From a checkpoint of a small mixture-of-experts model trained on Wikipedia: 58.7M parameters.
Below are experts of layer 6 (counted from 0) of a mixture-of-experts language model. Rows are named gate (a neuron's input weights, with its number), up (a neuron's input weights, with its number) and show model dimensions 56-111. Each number is 128 + 24 x the weight over its row's rms, rounded and kept within 0 to 255.
Before each expert's rows: "mostly gets" lists some tokens that are sent to it at least half of the time. This comes from a sample of Wikipedia text that the model never trained on.

# expert 5
mostly gets: " States", " worked", " Ray", " Jean", " Ran", " working"
gate0 [147 150 142 117 104 108 128 147 112 134 144 124 147 143 114 131 135 124  96  85  80 174  69 150 102 128 120 115 138 104 144 141 123 145 129 121 111 124 173 170 123 115 157 130 145 175 122  82 105 126  98 141  93 129 176 116]
up0 [124 123 128 101 128 140 190 128 128 113 116 123 140 144 155 149 138 112 122 149 125 168 108 136 104 139 159 165 137 153 120 116 168 113 136 130 120 145 145 137  92 139  70 124 101 145 152 137 123 146 125  90 127 155 118 127]
gate1 [115 138 143 101 136  97 115 134  93 119  99  65 144 147 102 170 152 118 124 129 152 134 160  88 157 133 136 127  95 108 105 127 120 111 138  86  82 169 112 135 133 129 107  99 148 122 132 126 111 124 146 136 137 164 128  85]
up1 [117 104  81 128 111 150 115  99 100 108  93 140 111 108 118 145 122 104  98 150 156 147 136 139 138 115 153 159 145  94 123 136 146  94 135  85 138 160 101 126 137 142 108 124 126 130 159 132 154 139 133 114 129 128 139 132]
gate2 [108 152 123 124 145 113 114 162 142 109 137 119 117 137 142 132 142 131  89 128 166 156 159 130 146 109 109 124 108  99 124 137 104 147 133 120 156 120 106 160 108 144 133 133 142 143  90 113 118 118 133 107 106 137 119 144]
up2 [157 145 104 114 146 112 138 131 110 111 130 103 135 137  85 172  87  93 102  92 125 114 161 123 104 119 101  83 135 126 100 101  91 150  83  90 142 112 126 118 115  75 109 153 115 104 130 119 140 136 119 106 130 136 120 146]
gate3 [127 159 139 164 172 146 116 119 109 129 134 108 117 134 134 122 101 152 141 155 144 112 201 129 133  97  88  95  97 138 137 140 138 129 103 149 114 149 162 125 136 126  86 111 140 109 113 111  87 147 120 134 139 121 130 119]
up3 [142 144 101 149 110  79  96  99 103  90 139 112 144 141 127 116 110  70 110 151 152 132 104  92 119 100 120 123 107 109 138 122  92 119 126 134 149 113 131 138 108  74 115  85  96 148 133 156 114 119 113  94 117 105 144 142]
gate4 [172 133 153 130 141 151 117 146 156 152 110 102  85 152 122 109 137 161 144 122 131 144 150  66  99 182 127 160 188 116 102 135 107 130 122 128 145 108 145 152 129 141 152 121 119 149 140 108 143  89  94 156 126 160 122  85]
up4 [173 141 103 112 154 130 130 113 166 144 105 120 154 109 101 158 127 135 116 130 144 112 159 120 113 112 135 149 123 153 107  88 113 156 145 172 119 148 135 151 162 185  87  95 132 102 126 147 139 128 119 103 141 127 158 164]
gate5 [136 136 108 118 121 112 157 120 142 114 147 129 142 136 100 147 130 115 115 126 134 117  72  87 120 150  94 142 110  87 132 156 106 100 161 112 166 168  96 132 122 112  54 127 152 118 138 136 128 111 147  98 144 123 117 139]
up5 [146 130 118 141 140 107 158 119 144  84 112 132 133 116 151 128 100 116 174 168 127 141 110 133 152 141 114 132 144 115 125 125 159 140 163 114 104 124 110  99 121 155 106  60  90 140 176 130 109  90 137 128 116 123 119 134]
gate6 [134 140 119 155 104 140 151 126 129 119 100 144 124 131 149  88 106 103 107 133 123 147  96  97 127 150 111  94  96 157 155 126 122 111 117 119 165 140 188 116 152 143 135 148 122 152 111 141  93  81 145 112 153 132 139 130]
up6 [125  91 164 160 126 133 161 122 121 127 117  83 137  93 153 129 143 132 134 151 135 131 162 110 149 143 131 102 121 168 140 132  96 177 160 158 125 126 105  83 132 144 144 105 160 109 121 151 142  84 130 154 100 119 191 121]
gate7 [136 125 117 128 126 119 137 124 119 115 150 113 153 105 122 152  69 141 138 168 140 164 154 153 115 131 110 116 131 166 139 170 127 140 103 123 151 133 144 119 105 151 141  63 106 122  99 164  88 108 139 145  92 168 155 129]
up7 [114 116 157 112 100 112 135 129 162 138 133 163 113 161 156 147 123 150  91  86 116  97 118 130 111  96 120 153 105  94 110 106 122 130 126 119 103 120 154 133 148 167 152 108 111 138 160 135 155  92 137 129  88 127 146 137]
gate8 [108 137 148 128 144 155 130  75 110 129 129 101  98 120  91 140 112 157 124 169 111 151 128  94 147 181 120 147 185  92 135 153 125  90 158 118 143 109 131 145 110 127  85 124 128 106 122 138 169 152 109 113 102 152 127 114]
up8 [136 126 106 168 146 111 114 122 152  89 110 147 134 156  97 129 106 142 138 144  87 160 147 108 132 130 171 122 144 151 112 136 151  92  96 146 128 116 149 165 106 184  99 111 119  98  94  82 113 167 101 189 122 137 102 132]
gate9 [200 184 130 130 116 153 126 143 133 157 131 101 140 111 140 116  84  78 146 136 150 117 127 130 120 139 129  94 157 106 142 122 128 147 139 149 122 120 125 102  91 111 193 166 130 113 154 131 158  78 114 100 100 129 137 107]
up9 [143 147 122 135 147 138 148 126 138  95 115 135 138 121 104 148 137 103  69  83 136 173 112 109 110 137 135 154 156 131 127 136 106 137 134 134 160  91 104  75 175 119  98 127 151 134 135 123 142 151 172 131 165 149 141 127]
gate10 [ 86 158 111 120 113 128 126 167  89 126 113 115 141 114 139 106 119 130 147 132  35 102 163 144 131 134 109 112 159 117 104 137 155 117 100 144 103 127 108 147 171 115 135 134 139 130 135 154 119 146 164 101 125 139  81 154]
up10 [130 116 107 115 114 139 146 124 124 137 125 132 155 160 146  81 124 147  83 157 132 120 116 120 133 137 102 104 171 161 124  93  90 121 121 126 139 152 129 135 137 119 135  91 133 119 143 141 149  70 142 188 127 102 116 150]
gate11 [137 136 102 126 104 109 158 146 123 140 118 108 111 162 120 141  89  92 123 163 155 135 103 155 110 121  99 150 114 128 118 116 157 163  96 102 142 130 151 135  86 149 161 162 102 164 127 131 136 121 103 119 116 133 124 152]
up11 [160 103 105 111 134 140 147 102 193 125 148 104  99 155 146  85 137  93 125 124 153 173 169 126 141 109 115 120 134 154  95 131  94  85 107 163 150 130 134 134  96 145 126 135 113 117 105 137 128  81 106 136  94 110 147  95]
gate12 [109 138 162 119 130 113 169 120  98 113 123 134 156 132 117 179 200 136 184 186 159 126 131 175 147 129 102 125 133 151 157 103 137 108 169 108 141 149 129 112 105 129 131 121 165 131 108 144 168 130 111 107 108 132 104 131]
up12 [127 124 192 135 131 145 146 103 132 103 111 120 122 116 133 156 133 129 163 106 119 156 148 102 144 123 155 162 123  88 156 134 125  98 133 100 146 119 137 142 132 109 116 106 159 145 120 130 103 125 119 144 118 138 123 125]
gate13 [144 124  94 125  98 136 110 165  87 103 144 161 122 131 119  78 118  76 138 100 134  62 144 129 145 142 132 105 117 158 143  98 126 181 130  74  86 140  72 156  96 123 175 143 131 147 103 125 121 131 101 112 118 119 147 134]
up13 [120 107 104 120 122 105 166 126 100 133 128 164 147 156 137 129  89 149 110 147  93 175 136  99 131 121 175 120 125 117  92 108 102 164  90 119  98 164 172 116 110 129 116  77 147  89 132 109 112 130 145 121 122 143 137 135]
gate14 [133 194 176 122 114 147 102 104 136 141 118 132 154 123 126 140 125 117 137 120 152 143 124 131 141 122  82 120 110 140 125 147 142 148 144 147 144  79 133 143 141 165 108 130  85 160 109 120 138 116 155 140 109 134 111 166]
up14 [ 89 101 139 119 129 177 125 154 125 108 141 112 127 135  97 174 135 105 109 149 170 159 170 111 132 116 170 132 139 173 148 137 171 141 127 140 126 102 145 117 180  93 140 118 129 169 131 111 147 143 161 102  86 158 122 108]
gate15 [145 176 143 118 119 168 124 120 157  93 146 168 143 136 139 150 147 113 119 137 114 127 138 122 133 115  93 145 131 108 112 123 119 173 136 140 142  94 120 145 150 131 146  99 136 141 117  92 103 113 106 121 142 120 110 142]
up15 [133  86 129 128 111 111 159 125 172  91 154 166 165 121 103  77 145 125 158 116 139 106 167 121 134 117 119 122 160  96 145 129 139  80 158 104 151  96 153 117 118 166 160 143 137 145 124 113 127 121 119  95  97 118 118 168]
gate16 [154 145 125 102 132 100 142 148 128 127 139 151 133 149 110 164 147 101  91 125 113 136 131 117 103 121  82 105 100 108 132 148 139 144 153 125 128 144 121 106 106 155 120 127 150 173 120 128  89 151 117  92 137 141 109 128]
up16 [137  91 142 129 156 134 144 104 154 145 125  84 157 121 134  80 142  87 124 184 115 131 126 153 125 130 138 121 161 116 140 125  99 148  96 165 138 115  87 154 123 117 151 144 116 143 128 153 105 106  94 171 138 100 160 109]
gate17 [127 130 103 132 140 160 127 151 104 134 120 124 141 127 128 166 138 179  70 154 136 139 145 135 107 158 110 144 116 148  99 138 103 102 117 111 145 128 149  82 127 152 102 151  96 120 143 106 138  58 108  86 153 123 121 125]
up17 [132 124 101 143 117 131 127 133 142 177 116 147 132 116 118 162 139 101 112 153 120 116 119 101 126 121 117  98 136  89 129 133  71 101 124 107 113 141  84 127 142 124 142 179 129 136 111 186 121 105 150 141 152 155  72 129]
gate18 [148 167 195 149  80 142 139 154  44 130 150 148 127  93 156 158 151 121 138 124 123 117 103  96  95 156 146 150 171 153 126 115  74 134  80 116  89 122 175 115 116 155 130 122 126 119 137 154 133 128 144 142 101 157  85 141]
up18 [116 147 152 163  88 111  93 125 137 168 109  98 183 166  89 112 164  76 137 113 136 158 128  92 103 146 101 117 100 119 138 164 101  75 103 129 145 139 151 116 131 100  60 111 110 103 131 162 140 126 132 126  83 136 140 144]
gate19 [127 143 125 159 138 131 109 145 145 118 128 132 116 145 152 108 120 162  91 118 146 141 164  99 124 133 126 155 116 151 125 151 113 126 111 141 148 136 179 136 147 150 119 152 199 100 130 165 130 141 137 193 120 170 102 152]
up19 [153 139 112 159 131 160  74 133 113 142 154 137 132 148 116 107  83 146 147  86 116 135 116 178 111 159 104 149 176 161 137  68 117 149 128 178 135 113 175 122 148 108 114 190 141  59 117 125 111 136 136 148 142 115 103 131]

# expert 10
mostly gets: " ten", " These", "ify", "tion", " Ten", "ency"
gate0 [119 177 124 119 115 151 103 104 139 132 137 167 129 151 140 142 197 165 100 169 120 124 141 127 162 147 144 122 124 145 151 123 140 120 155 119 101 134 145  76 111  69 116 103 103 121 101 109 124 134 130 138 146 163 143  90]
up0 [ 79 115 131 129 146  84 132 145 162 169 157 134 124 134 157 127 125 167 162 115  89 106 124 103 160 118 111 146 110 119 135 172 106 142 112 104  78 134 134 122 125 110 148 105 117  97 129 151 127 111 146 112 124 121 107 117]
gate1 [149 145 130 130 116 129 117 130  96 132 135 122 136  92 155 157 131 123 123  94 106 137 116 114  98 135 112 138 160 165 129  93 113 145 139 133 105 138 121 133 146 142 131 115 186 193 136 158  88 125 101 186 140 142 143  94]
up1 [123 170 162 121 132 162 143  90 152 150 143 160 153 191 151 113 132 150 149 154 144 101 110 113 126 176 163 111 129  83  93 124 135  99  96 112 124  90 138 149 113  91 127 121 145 145 123  80 169 100  97 125 126 115 128 142]
gate2 [175 153 110 139 169 131 150 104  93 127 117 125 120 145 143 134 129  87 114  83  76 105 144 128 118 146 144 147 150 128 114 120 101 166 115 129 152 149 145 115 134 112 120 160 156 117 133 139  95 158 118 122 104 127 132 116]
up2 [159 144 145 120 108 145 133 150 129 134 155 142 163 117 138 142 137 145 143 162 139 122 118 160 110 111 127 109  98 133 134 122 125 157 122 140 139 112  96 136 138 101 170  94 114 123 134 116 157 135 130 124 165 105 134 152]
gate3 [ 98 109 147 125 128 101 120 136 162 110 144 125 108 147 151 181 133 120 179  99 125 144  97 138 144 131 118 144 154 147 117 156 139 112 146 109 154  86 116 140 101 100 112 161 121 138 161 123  83 120 124 108 107 164 119 125]
up3 [ 96 147 117 112 110 160 109 107  95 134 130 139 101 161 107 134 111 135 118  91  84 147 101 153 133 142  98  83  91 140 139 142 135 116 116 149 127  95 132  71 160 113  81 167 110 134 152  95 113  99  89 131 112 117 132 105]
gate4 [154 142 127 132 116 146 158 107 150 123 128 149  88  93 120 113 148 123 130  92 136 150  97 117 116 105 103 140 108 151 150 117 168 145 150 148 132 127 138 108 114 113 109 105 150 120 151 191 150 111 146  96 141 148 101 138]
up4 [105 103 124 131  88 133  80 126 103 161 126 126 127 131 100  99 130 127 145 111 116 137 101  95 135  93  87  96 105 119 144 170  87 113 135  82 131 154 138 175 136 144 123 111  99 117 120 140 137 114 117  67 135 141 101 125]
gate5 [157 134 171 137 111 158 123 136 107 117 135 160 132 129 122 114 180 143 163 125 147 154 116 102 175 106 108 126  98 127 127 150 103 190 112 151 139  65 172 111 152 127 197 123  98 161 136 121 160 125 124 137 100 119 167 128]
up5 [108  99 145 118 110 122  83 131 147 137 133 115 155 112 101 114 120  94 152 125 107 143  87 150 117 151 109 144 121 138 126 133 125 155 125 120 181  92 160 133 149 121 143 155 168  95 163 107  92 111 146 123  93 108 157 152]
gate6 [163 167  79 126 144 138 151 145 121 129 125 118 180 139 153 176 129 138 102 112 118 142 172 122 173 145  97 113  99 141 134 141 119 166 122 100  90 118 139 127 145 101 137 113 101 109  93 124 152 113  97 137 151 134 136 100]
up6 [ 89 150 144 137  80 124 135 134 133 121 133 156 110 140 133 131 129 148  99 108 156 106  90 142  85  88 151 141 145 132  83 168 139 145 133 119 163 115 170 120 135 111 146 164 177 132  93 167  83 121 114 118 121 107 147 110]
gate7 [ 98 129 108 121  94 168 145 109 168 133 123 127  83 108 137 105 146 169 130 115 155 162 135 131 127 141 121 110  82 113 162 150 100 112 135  49 125 144 121  88 134 163 136 142 138  94 118 107 116 119 138 120 107 133 128 122]
up7 [122 111 135 151  99 151 117 146 148 179 126 156  86 183 114 190 118 153 133 149 106 141 122 103 114 128 136 102 118 132 118 121 166 131  90 108 140 100 107 102 130 123 130 134 148 147 147 145 144 132 109 174 111 101 137 125]
gate8 [ 88 138 138 156  85  71 131 163  99 117  97 155 136 162 144 169 138 108 123 166  90 137 114 136 104 161  78 142 141  93 136 139 137 147 110 169 133 128 152 126 136 136 110 134 111 117 199 165 128 124 130 102 130 134 102 156]
up8 [135 148 130 128 154 163 148  89 139  87 110 112 143 111 144 124 105 161 140 170  86 117 164 143 106 173 137 123  85 112 140 129  90 120 144 152 132 149 122 157 143 158 109  97  75 140 129 102  99 136 134 151 126 172 142 104]
gate9 [160 187 127 100 120  89  96 120 147 162 142 156 128 140 134 122 131 148 140 136 128 107 107 149 107 141 108 120 139 121 150 138  84 124 140 149 135 153 142 114 117 163 127 124 118 116 177 135 160 116 146 119 133 130 170 160]
up9 [152 110 110 143 104 138 127 133 174 137 125 135 110 114 133 141 125 124 108 144 129 106 159  71 158 150 176 176  98 126 125 102 105 139  94 144 142 146 144 122  99  76 129 121 167 132  93 130 149 115 163 133 122 152 111 103]
gate10 [121 106 110 137  96 143 124 126 114 142  98 135 114  82 154 112 128 109 148 151 113 107  80 121 103 116 149 172  95 125 124 109 146 149 133  84 122 177 144  94 151 103 153 156 180 113 128 129 151 131 130 122 102 132 111 125]
up10 [158  78 129 114 131 133 122 119 109 132 168 156  92 155 109 133 101 149 104 132 148 130 169 129 118 133 120 102  94 182 126 152 159 143 132 154 135 119 121 131 110 127 122 107 104 123 127 122 135 147 131 125  77 121 144 133]
gate11 [170 148 103 143 178 118  95 143 137 115 120 133 136 136 103 103 131 147 136 134 187  78 167 154 126  83 109 154  65  86 137 119 142 150 157 148 140 137 140 151 148 114 168 129 176 151 108 132 196 174 125 155 115 154 159 107]
up11 [ 48 127 100 131 149 107 200 191 117 127 118 154 155 124 125 114  82 111 101 119 135 107 148 142 153 101 105 130 144 104 118 132  97 173 147 149 119  87  94 158  99 139 151 133 147 192 161 144  81 143 179 151 131 137 117 132]
gate12 [104 125 112 124 105  94 134 116 110 116 113 138 194 119  97 102 146  93 124 136  91 103 120 146  95 113 126 117 131 105 147 116 144  89 138 133 140 129 141 132 106 100 106 118 166 152 125 142 132 105 141 114 136 154 113 150]
up12 [123 117 130 143 152 141 132 115 133 159 131 154 112 134 162  94  88 132 144  74 135 144 162 102 138 115 105 184  97 136 139 162 151 152 163 154 108 157 128 129 115  89 107 127 152  91 110 122  84 116 121 124 109 121 113 121]
gate13 [ 98 135 108  80  83 115 128  85  99 135 142 125 130 145 125 107 120 103 111 125 155  98 132 129 123  98  92 137 152 131 131 129  95 112 123 170 122 117 160 103 143 129 121 173 100 119 137 122 115 113 145 114 170 131  86 142]
up13 [156 101 108 134 165 132 137 124  97 155 158 119 112 117 145 159 122 157 122 131 146 168 132 122 142 141 122 105 120 112 114 150 149 122 120 149 151 104 117 141 134 120 152 130 161  99  96 163 129 107 129 140 127 101 140 145]
gate14 [159 157 181 129 151 145 126 152 175 127 158 107 157 133 135  96 118 182 168 152 165 128 108 128 107 164  81 162 113 131 133 130 115 153 169 104 147 137 202 126 121 128 172 118 130 140 137  86  57 116 117 143 114 149 153 122]
up14 [ 99 129 136 128 125 147 120 173 144 138 100 122 125 139 201  99 136 123 176 130 107 156 117 109 160 153 132 135 103 132 155 155 122 124  93 141 119 161 136 184 122 106 110 106 122 143 114 108  93 117 132 154 128 114 138 116]
gate15 [151 149  80 126 160 125 113 102 126 152 123 108 141 136 134 115 130 103 108 179 112 153 135 157 166 117  89 128 108  91 152 113 115 100 117 103 167 140 150 114  92 162 144 120 133 150 141 129 130 127 114 124 151 128 130 142]
up15 [138 127 137 148 143 139 157 136 100 102 137 118 113 140 163  68 116 132  83 118  92 123 128 144 154  79 121 129  95 147 147 145 125 138 141 155 108 145 137 122 135 146 124  80 140 162  95 164 129 104 149  95 131 151 163 126]
gate16 [126  81  97 139 142 143 128 138  82 117 152 137 125 144 102  75 115 167 123 134 131 150 141 172 113 121 154 177 107 149 129 162 122 109 140 104 144 125 151  89 106 125 143 163  98 146 161 111 127 152 115  88 143 112 141  93]
up16 [162 102 148 123 133 111  84  92 121 111 117 139 126  96 125  91 145 157 116  97  95 170 116 118  95 101 125 121 167 128 127 128 138 122  56 129  93 108 124 152 138 147 113 140 117  84 143 113 139 150 150 144 126 105 108 124]
gate17 [175 158  78 124 100  87 136 108 148 127 118 117 151 165 103 138 114 111 126  85 126 139  97 129 183 154  81 139  80 130 125 100 149  99 158 133 140 170 171 100 168 122 110  79 155 144 137 137 118  90 112 119 139 137 157 108]
up17 [144 105 138 144 122 101 141 157 160 130 146 160 179 138 129 118 123 124 127 114 105 115 144  78 130 157 151  94 173 171 131 140 142 166 125 117 138 135  79 121 127 129 140 164 134 168 111 128 142 121 134 101 126 116 150 134]
gate18 [167 162 108 121 128 166 100 148 148 149  93 174  91 135 147 113 160 151 115 125 133 166  82 123  91 140 123 134 144 120 146 118 167  95 141 120 127  97 169 129 111 140 146 125 185 116 100  80  86 129 108  93 107 136 149  98]
up18 [140 137 118 128 100 154 132 144 162 189 137 140  99 138 129  73 123 121 101 121 142 117  80 143 159 142 100  92 119 140 151 159 136 165 128 149 208  97 114 142 150 115 148 124 135 114  95 113 121 148  96 123  72 124 107 111]
gate19 [131 140 153 143 129 117 154 139 137 106  96 117 127 135 106 112 156 137 124 130 130 123 103 138 117  70 149 126  99 105 153 162 134  76 179  91 142 105 131 165 142 158 132 121 115 146 114 144 143 160 155 106 174 137 175 105]
up19 [104 113 114 125 145 152 139 108 117 132 104 120 116 139 124 140 163 133 146 144 128 152 152 164 139 103 168 107 114 189 137 128 153 124 141 151 130  66 145  78 130 123 131 138  73 129 152 166 126 154 130 164 130 125 141 153]

# expert 3
mostly gets: " Los", " Virginia", " Hon", " Santa", " Des", "FC"
gate0 [ 79 134 114 118 117 118 145 118 160 160 133 135 131 177 113  87 103 126 101 132 178  99 150 130  89 167  96 128 109  87 124 162 104 132 153 145 157 124 163 107 140 119 136 115  74 127 140 161  76  63 121 141 147 149 122 126]
up0 [ 94 117 129 121 110 106  63 131 138 117 112 182 126 130 124 133 153 170 182 113 150 140  87 136 128 131 160 151 108 126 108 136 148 121  92 111 163 171 120 173 124 140 119 125 118 155 115 185 100 132 151 146 135 130 138 124]
gate1 [154 115 136 151 164 127 111 107 131 191 101 146 168 114 131 158 100 151 121 136 112 124  97 154 146 133 100  83 141 133 160 126 146  74 115 150 153 147 156 143 140 141 147 123 164 116 119 165 106 114 143 123 117 165 138 121]
up1 [108 169 159 141 147 102 155 109 151 103 144 144 116 127 163 115 104 191 127  78 122 101 146 124 168 152 108 165  87 129  97 112 112 114 139 124 104  97 117 118 164  84 106 151 138 133 185 131 146 144 109 150 116 142 109 144]
gate2 [106 115 160 114 117 122 108 117 114 131 101 130 122  62 113 142 157 122 142  79 134 131 111 161 146 122 131 124 143 116 135 136 114 127 148 149  81 134 162 102 117 115 134 132 188  62 134 105 110 116 134  88 153 138 199 117]
up2 [144 159 129 137 102 140  79 143 140 126 102  97  92 125 104 169 152 120 126 194 118 159 161 127 113 141 134  94  72  59 128 131 112 139 124 144 134 126 143 107 163 163 119 134 100 103 136 160 148 104 114 173 133 117 112 160]
gate3 [173 165 133 123 152 133 153 132 171 164 164 144 137 155 122 167 111 110 139 120 128 112  96 119  81 104 108 154 115 140 118 107  99 114 184 160 123  97 141 124 126 122 111 121 133 172  94 112 139  99 154 114 109 139 159 135]
up3 [134  92 149 120 169 132 124 147 126 106 156  89 158 121 139 180 123 140 148 144 160 143 172 110 119 137 128  99 140 134 160 138 154 147 121  93 117 111 134 134 156  88 102 139 104 153 103 162 136 158 156 166 111 134  91  97]
gate4 [143  98 130 165 155 119 126 111 144 133 132 110 119  77 123  96 145 136 106 161 120 139 134 142 126 153 117 160  98 142 125 116 149 153 140  98 122 144  97 126 167 158 141 158 171  89 136 116 117  94 126  86 131 145 135 129]
up4 [148  98 138 126 151 146 115 114 172 141 135 106 129 154  86 143 161  99  72 147 118  94 138 117 114 120 113 153 153 114 159 103 137 117 134 154 116 172 105 148  90 114 154 140 142 143  97 102 113 144  72 120 119 134 109  92]
gate5 [144 119  91 136 161  91 160 120  88  88 177 103 131 102 184 149 125  90 144 150 129 118 150 155 123 109 136 142 146 146 128  98 127 125 140 103  92 129 132 134 119 169 135 110 124 142 152 100 149 105 163 135 101 159 135 132]
up5 [136 112 100  87 134 105 110 111 124 133 115 118 102 115  97 213 125 144 134 140 190 137 166 164  82 100 158 111 101 113 110 146 158 112 110  96 126 137 135  93 127 152  87 144 121 129 134 135 148 156 143 117 142 145 114 124]
gate6 [111 140  85 118 130 154 159 119 151  96 141 106  90 155 129 156 126 134 132 145 107  96 125  78 174 106 129  79 156 141 144 121 158 131 144 125 123 100 136 155 130 133 124 116 159 169 104 110 117 151  89 107 109 155 151 146]
up6 [153  91 168 145 120  98 144  88 169 123 113 130  94 120 115 112 102 137 117 105 138 163 106 126 125 147 122 185 106 105 142 126 105 136 135 122 107 159 109 137 110  71 135 161  94 106 127 120  99 124 105 122 121 109 125 159]
gate7 [140 138 120 131  82 119 140 125 127 141 141 158 140 124 108 148 128  92 135 142 121  60 111 122 151 123 108 116 148 101 134 103 118 132 147 145 152 173 126 141 148 153 126 159 129 134 139 156  67 141 129 109 156 140 108 129]
up7 [139 137 173 136  55 115  90 126 123 101 148  88 155 163 148  68 117 169 117  82 127 153 119  87 134 113 117  96 136 120 107 128 124 116  95 115 140 157 157 130 142 141 159  88 125 163 121 130  95 178  95 163 145 142 153 102]
gate8 [116 131 123 121 170 111 104 114  94 112 162 122 102 106 112 146 123 100 168 144 145 120 138 133 126 156 137 129 112 104 139  99 166 108 139 152 177 145 103 114 114 110 114 158  93 162 159 126 127 129 143 125 127 139 102 123]
up8 [144  98 171 126 160 145 125  94 124 124 129 118 139 130 144 131  96 139 148 110 116 138 153 136 107  85 123 139 102 128 115 157  71 162 147 109 167 129 121 125 139 103 196 142 127  87 102 126 147  98 135 133 111 123 145 101]
gate9 [119 137 143  99 116 143 145 153 102 136 119 100 121 117 178 171  92 188 102 117 100 133 137 113 133 104 137 131 138 129 172 159 141 158 144  82 104 144 141 163  87 142 141  80 169  92 100  91  88 154 126 130 113 139 129 104]
up9 [ 74 106 118 124 150 115  83  83 132  77 124 165 116 102 104 139 119 142  83 119  76 112 119 101 126 206  97 134 107  86  95 123 144 138 123  52  95 183 124 103 151 111 125 168 122 108 172 139  88 103 127 115 106 118 106 134]
gate10 [133 145 111 127 138 119 187 165 123 140 148 164 143 132 102 130 158 123 135 175 106 103 134 138 145 110 115 116 132 133 131 135 143 156 155 109  93 136 109  96 111 155 151 173 146 156 172 165  94 127  95 125 154 162 146 135]
up10 [ 83 115 132 115 140  98 149 127 156 165  97 121 149 159 147 118 113 117 171 129 121 136 132 178 139  91 114 157 138 168  97 123 144 123 142 177 105  85 115 108 157  88 104 136 138 128  93 158 162 146  97 123 115  86 158 172]
gate11 [112 129 146 122 155 160 144 197  95 147 101 135 123  97 152 141 106 136 120 114  69 139 136 157 117 165 141 100 161 163 143 153 135 101 116 112 129 131 149 183 166 160 157 129 167 166 164 159 106 128 106 118  97 110 127 140]
up11 [138 138  85 119 114 159 126 105 148  99 105 155  81 132 149 139  76 173  95 106 167 141 148  98  93 112 100 166 107 116 151 158 126 142 179 124 139 126 140 147 118 146 106 143 140 148 135 105 129 137 138 109 132 104 101  67]
gate12 [ 71  98  76 130 116 121 146 134 114 152 106 143 150 139  84 171 123 162 101 164 147  91 137 139 154  95 134 113 164 135 125 163 150 140 104 119 136 120 123 122 153  90 158  73 165 141 135 149 143 128 114 125  98 129  93 111]
up12 [119 136 140 120 153 127 102 149 120 131 126 142 137 154 156 186 103 165 125 115 151 159 134 119 114 113 135 124 112 150 102 154  88 122  90 148 110 107 135 119 159 128  97 117 143 146 115 133 137  84 149 106 169 142 133 109]
gate13 [ 83 117 101 133  92  86 158 160 160 149 112 122  85 162 162 142  80 136  85 137 139  97 146 128 114 160 129 146 147 112 131 132 142  77 123 139 127 103  88 119 110 114 113 133 136 130 192  94  90  96 125  80 106 110 154 115]
up13 [140 102 106 120  95 126 135 121 132 138 130 100 111 129 146 154 126 166 162 113 184 113 137  94 111 150 152 117 136 171 126 134  65 123 108 135 161  98 119 133 133 144 139 126 109  94 123 145 102 123 142 157 120 122  77 111]
gate14 [130 146 156 104 146 168 144 164 145 142 122 145 138 130  95 117 100 155 153 113 126 134 117  71 148 113 138 139  93 133 151 150 125 164 123 183 157 171 162 114 123 130 105 111 170 133  97  87  71 108 103 126 128 137 165 105]
up14 [122 142 133 118 167 142 100 121 109 173 122 146 140 136 124  75 140  84 148  89 116 111 112 143 105 131 130 152  98 117 130 123 151 160 150  99 137 116 137 110 158 144 146  87 138 116 111 114 142 159 144 157 130 154 102 106]
gate15 [160 165 141 130  88 121 150 120 163 129 129 142 102 115  75 135 123 134 128 134 170 125 137 116  87 133 121 126 111  85 161 139  99 140 125 112 111 140  94 135 151 130 182 113 160 107  92 139 131 109 115 104 154 133 150 133]
up15 [110 137 105 149 118 151 145 102 126  96 101  90 130 132 143 129 157 149 149  94 140 119 102 103 133 125 117 159 136  86 122 149 138 117 139 140 147 135 141  66 170 125  97 125 145  74  99 104 120 106 114 111 146 100 100 149]
gate16 [148 119 123 124 148 139  89  98 176 163 118 172 107 132  93 144 126 128 163 126 126 158 127 124 118 157 113  60 142 143 135 176 102 104 132 107 107 195 189 151 160 129 112 145 143  80 113 160 162 110 148 138  82 121 193 118]
up16 [117 123 129 128  85 149  94 120 159 126 106 179 157 134  91 152 129 100  84 139 131  97 126 136 129 156  96 100 181 130 144  79 127 120  91 111 117  91  82 142 123 162 126 114 123 123 114 124 138 150 118 195 124 155 139 154]
gate17 [111 135  89  96 163 136  91 179 147 111 157  98 138 133 111 136 134 114 129 155 146 127 167 139 101 126 110 114 125 129 124 138 146 118 129 135 167 187 129 115 116 108 120  77  77 131  95 148  81  83 135 125 126 119 116 122]
up17 [157  91 159 121 155 141 156 133 107 106 147 104 113 123 143 174 104 132 132 109 129 101 156 126 109 106 146 136 115 148 146 150 146 140 132 141  97 163 112  98 107 133 145 106 147 112 132  98  94 138 154 129 173 111 128 113]
gate18 [114 135 144 127 152 164 124 156 117 126 160 129  97 107 121 127 105 130 128 157 126 122 139 114 150 115 121 149  98  82 102 132 132 180 172 176 130 107 143 125 120 148 163 134 116 154 149 111 137  91 102 148 119 114 145 124]
up18 [160 113 157 124 140 129 171 143 109 156 126 121 125 130 128 178 102 118 130 140  83 135 102 131 151  96 134  89 118  93  96 138 114 162 134 124 115 136 137 149  76 147 118 139 181 141  95 156 124 122 128 128 115  98  90 147]
gate19 [151 166 150 124 129 124 105 166 151 143 130 157 117 116 126 168 121 141 144 167 160 111 148 138 101 118 135 144 125 123 142 105 166 134 136 137 130 114 117 110 105 134 143 167 152 163 130 119 169 131  94 120 113  84 117 145]
up19 [129 128 130 146  84 118 116 132 121 125 139 110 163 118 148  93 169 159 133 129 131 100 141 106 110 114 148 174 132 154 158 172 151 175  69 109 107 163  84 154 154 149 126  98 188 136 125 106 117 174 126 117 115 136 190 123]